config.yaml
n_layer: 13
d_model: 256
n_experts: 8
experts_per_token: 2
d_expert: 208
d_shared_expert: 192
activation: "swiglu"
moe_layers: [0, 1, 2, 3, 4, 5, 6, 7, 8, 9, 10, 11, 12]
router_score: "softmax"
normalize_top_k: true
routed_scale: 1.41
balance_loss: 0.0133
balance_bias: false
init_std_router: 0.00778
lr_router: 0.000481
n_head: 4
n_kv_head: 4
head_dim: 64
vocab_size: 32000
norm: "rmsnorm"
norm_place: "pre"
norm_eps: 1e-05
positions: "rope"
rope_base: 17100.0
rope_fraction: 1.0
qk_norm: false
attn_scale: 0.125
tie_embeddings: true
parallel_block: false
init: "normal"
init_std_qkv: 0.0448
init_std_o: 0.0
init_std_up: 0.0448
init_std_down: 0.0
optimizer: "muon"
lr: 0.00253
lr_mult_o: 4.0
lr_mult_up: 0.743
beta1: 0.93
lr_head: 0.00887
grad_clip: 2.0
warmup_steps: 200
schedule: "wsd"
decay_fraction: 0.724
decay_shape: "linear"
final_lr_fraction: 0.0
batch_tokens: 65536
seq_len: 256
doc_mask: true
train_tokens: 298900000
steps: 4561
dataset: "wikipedia_en"
Below are experts of layer 10 (counted from 0) of a mixture-of-experts language model. Rows are named router (the router's row for the expert), gate (a neuron's input weights, with its number), up (a neuron's input weights, with its number), down (a neuron's output weights, with its number) and show model dimensions 0-127. Each number is 128 + 32 x the weight over its row's rms, rounded and kept within 0 to 255. Numbers have three digits each.
After each expert's rows: "mostly gets" lists some tokens that are sent to it at least half of the time. This comes from a sample of Wikipedia text that the model never trained on.

# expert 3
router:137084083116112103135108156104166160145099156129097105144123145109149112176101181133141073092066108153143120098107111091125141165076137097114212148125111047167069133141126077187151075132139136159150156150058115168085156115072103187161122163142146161105110201093030114151151113073087138133138175109200126144139152128194150140098136140059165133121112108089082138126158137108139066122160
gate0:152102133098097106124116065160111131112101115186108092108148110142154157060138159158115132110119117110084115147099108166144138094041118184150139062144051055111141147133098103136179175119118105136087084120145097104118123150137113197141146159048112059165150130164066104130177097135141118141138151122135186200136111084120149149111124127129066148119142093140137118051178065103134114104141
up0:052126141159094084133130119143083080123164096185148099109138182155116081189110203141124148095156125161147190139127127091136177176146085053140123135103142115147084132133083181157141138115118155147154149093179130089162139150164155106142063093166089142138162074099177068160143103144085130159160155133064142128100090129109134148160106115150107096154132152105095196111184099117152167134182
down0:113088108121153150115102179115146143146165093160078140102147123101099129170125118152153137079112150187123077119100088147175063087120133099161116119049181126142103174187189166095115094134177131149087088108149123147118172177182087159137143144092121135091139111147147142177170151129105169083072138110201140105075109096111092061111081144083125128183100124144114040138113135146089129146164
mostly gets: "\n", " \"", "==", " ==", " re", " ==="

# expert 2
router:132195169100134160124179108143142097145129118127140148106120144160115100125070173159130112151153098113130208134110102122120107044143072089163097116084129102108129182109170127104124140120075188204119154138146140121138140135154170091120144100131141135174138115150167092138077140132102141109048092099093149087133158076148151130145131176093199127135141112117155079155084083114118209105102
gate56:123173133154157103130144097179168154092129109159117124129086134089201114138101108210122091127129084141116105119094168148095156089113123152108100125099148158131217125138150060133140127189118160113146120148143125145102168127140077097153157149114206078192157109102109136121183151102110154151104154155117099187160134102067127131149108113154131094027114116117154151108134075152091140107061
up56:111148205097158184131120107065100097146110136183124128125113053114143154154158073118102114106162127180083120157114120124140147146116183186157139105114145083086149159099135213078117162179088115170123186170136093127089103117098066116192097113144106165135124074150141184082097144026191113161152065101089099139122134132168138168126137121092121121158081149150151076126140157148086139170164
down56:130147100191154089109123096125121168125192170144153084180131123169146130120104099174143153164123105153108100076168154137119102122112135084143105116114108160169113122163097104112105173132124128154122159137118150077116069185128104130141168135119101176126115128152120116117109093105117134170085151151144094097207111154168098133155093097128185146182096110178106180091131147151147116179162
mostly gets: " its", " their", " two", " his", " three", " one"

# expert 6
router:155167112173110157093120116158135121168100145182191157100152157073118130074140102143128114123125074123106113133141095165161184135149162126097100114138137133090166146060133136161120139125116125117148138140160105089082095104122127128130128171158150119130153170129108193198100091149124113176147090150107098110104113126101081107092155111152043145148118131146131181107086138135138082155165
gate2:078063113151087142091083115086168130121130134157101117127136132105173154160055168140115111135119121119127106125133164103196111063084121121142063078077125114150141110092155192162108155109098091146186126152118092118147129101207154151113143105155115132157058143125077158172106153144194161129118130163050081086081152155149138178072133078096181109146157154134127112213114139136124107137123
up2:150144110118164181184172145168114094170183113105154112162119141173138136086122131097067115106110125113167132103092145125119074218107099145082123135162101167144101152161161145166134171139089135141111125064178144087144153102149087089133172103099123162156172165145082156165088154103074120197094124126117057164144096124147153108159101100109131161167113146102186108162182119105171139134079
down2:192147093156144152129124156148132143147128092140112125184110139105178122202126121120138112115090096154177129121045171076147133158093084144105154093129165138110132146113105091137099128062131114106157140131191087127170118194140140098149148139132102102170131137168151197152169209137123136102128154168155218139137096120100125119099174056116068123115120125193146086109135123153141068156185
mostly gets: " National", " John", " San", " University", " Church", " William"

# expert 1
router:140104153144150135150105117117156110104134166180145103067074106119107119137098068107159188117137176092115108128174138127112146174156184136109143106148104158167119068162118213044105102130145140090213112173120163109137127088135084158139103136132131132161168103157075133131049114121140114103154093118132138171151092113170153135173130143121157163126094153151140142195103132141128172127155
gate2:139141171125162169158160103088148153168145169122146173066052114105134123078182107127121172163132116133149135082142097175076120154159164088094139151132115155165197130117178153126124057193144088112126096222095124157153162113095149124145158090105151075160106114090117128177086169130136199139086080148115178047107176154106156156163150131122177130159168122123138148101187082178143139100100
up2:137138113118112154153063087136155158144079116071086145138151180104158138080074071188110161051142125059084126130183094143117153180143040138105149126102150081097118114131120155102066130156127196122192088145082145217128109118110134144105135127140129074151156175138112119062091126174089107114149148172208162154114075145089117110126151090139121134136150088122146074151135184123147133091138
down2:099099127081056182139083129116151145158141111082156099127094125212054153093127134144143165184157180117164121103159171136157086151155118096144109151123117130097181108126153083159101149114122144075064114177098161147169111077163154159134154175136142113187107089136156126117083142115112175157155077166143125117113083148138125105092079132039150156150156105105104078118092164058128154138163
mostly gets: " J", " F", "K", " K", " W", "B"

# expert 4
router:114126116098090150111110111179084125140180124144124146178121127193133174156184166078080195119151114092105177139113100093125096121065096146141076136091143131145064116138113109176148160152186157180103130083174132121164072155133126109130123100093073130159087096172135091121170072144154144172147135146087123151155128135107076083141113118112109105101126147137103093136131136167107150106022
gate2:101086092156156083090125130123100145135083119089095087211124132128136180138102139134108146108134106149094154153111116134089132108090122141104101154148148108095101111130069065096179148134121143100127141090108096102099110184133161138156125146102073113105070114108005136116135085086142100110109123191138123059119194137116161135071118155146102142117144109175155196118153121116158111146184
up2:173142124094126160109076093157154126115118160127070160217061103147125116124105152098075167144116118067166158148077073085131119179073112128144143190178154154116083091132154140136168142095159108117134083096144109164171129136101182109153094104073172122179123123120211156170130151129152169102112068064093095120124124119095113129095112196122134104127116154120133124177147181136140100163097
down2:063107138108152184082102150129144116114120131083146131133152118121175068141155104098146116169132142141093164117109101142113128209093085110147138100137100183103153136096083127130168104143131160142108156107141110110113101112099101141143107159136125162092140090134022122124126073099119114132098093136116137101111104046122120151107134129080159127154117105138101129101126133130140122121102
mostly gets: " can", " than", " may", " such", " un", " not"

# expert 5
router:123113160078139065150106094115072147059139083035132115157154076113127151119116101138099108182133222137119086176118113178123135122171167172164080107139140133129194153133169116145133130153107121122097136126131118111206194137112087112114172139161147136081118104103130083142133170169119130090145143066116105101163135171110154154133156096186081151155151119125173115098180134101124098167142
gate2:115163096091105100155053156170123145036148061143130131069149147098117166148197083103089111193136144185121114103117090069152165147132148144090178141164134106091142099117126097135166114137139139122086136123127100135116158125093153150156148147136101157159160097173154161146142116107147121147100178096056115129159147191098202154126119154125165151161125206144097138115078120085114193193148
up2:189103094137112156184042106094107132067074140143120162159141094085124082132129101127127104096115102118149099128112181110156153084072203096115102111091133171071159119120126166123132161169113101125186108168094106137208032115188127122073132108065141073122145100196104187154131130172126095076098110110123127121193136135085155153095062137059098173188121177127106074155079114103100113112103
down2:171145050131155065127117108154117123134126167126111186152081122147138072119129133134190177096173187127150131166161131111065142166114165125090102183134146165094117109179078133125114197090141119084115149091139178114150166131117116123110141109164067127105142069088109098100140159144138101158146145109128086159174164093112095250126191118090178160168219070106198138162131160156117112121082
mostly gets: "---|---|---|---|", " 0", " %", "|---|---|", " ==", " Championship"

# expert 7
router:101114083106143129152151165078139155156128129117140114102150131099138119099138073189115103129079092098153093074184182114112105054163110135110165153168118137076171122141109138099151150087160090105084104118127149160098098142108144097103101110082110106089108125089178100066222139129172095127066107172155121147135144163118100141184088089177134115173160133132071129129152129131122107126089
gate2:098169099112143067120118126095117156105082162101178134083112093088121114065137094135115160145096172170099119121155129070143099091088107181169183163162100181084112114126148173101103145172161096124147183122103104113121066121104101097169138109157135127156127042111120143095133061143080139130070106094111153077135138157133122118109133153159104086170142181136137071121170117169116122149059
up2:093121140138126102124127079090164139149118140100060092114151114158174152118149131107095086094110157125084106146174144154145119145116171115138102123116135075094196129155104092130162087167120108186076106106149080163119146143061101149151110187159088132173117140176194139171124121166122101080165120177106083117124092118142085101198065090139160198127093106146091127136125158103163117062141
down2:141150130132130123141193146153146152132169156107181170045108086107083147148146186183167098124156141074149157084087177132118173079117054114116069095102164096175120111079154123153139125157133135100153112136111151124117107135145120135097112139048147169144159113095130121066074046181140142106063146071119129170104120137122158113134180137130127141127153108143144131149085118163129127150078
mostly gets: " until", " after", " during", " while", " along", " announced"

# expert 0
router:156125168185148129117150149148110096103107103140080124173099145124138090117167109071165127100183127203149112132104187131148092133064080113137175145148124189114126120149088134070086153130095079053102096088109127136110142131175160123133131107126136109132145092105135209072087199103143149100142184155140133091047087118088159151075110147136162120081117119105179156093127153112121140113186
gate2:114156110133132145114065153081169114136176086143123113157169087148143118152112107063110089079094138164120111117091099134145088130163101114102139167230100155101138086142089140141106178104086120073097106132160100179141146138092109174134129095147178171118154127120051146099159163149161124157090181112116129129092137133122112164115151116099140141105127171167202026184122082105065097082103
up2:173078123109103092120121125108080134120132103127101123103108109122160159081136147120179135155126205094157150100198147110096075160152137095137094103179100150089103110206148138049111144133097140204149133137062168160108125109156156149126171094127155087190113139120128149174141128113143167155086154137103190046136128162166157136122096115143126140110074121153127125088135123138089110100120
down2:087104178136150132103124155158165133176096141171081122197117114089146117127125130125154150109134090159139106158165102187102166085134144134196078175150166102107127170135155128209100129121120124165134084144122149107103121169102151112154067199135131084107131086198163089178129051070148094113151134123171094135069091166126112138138122118137136196104108102097138136124095092079125117151169
mostly gets: "ร", " film", " My", "า", " Nominated", "born"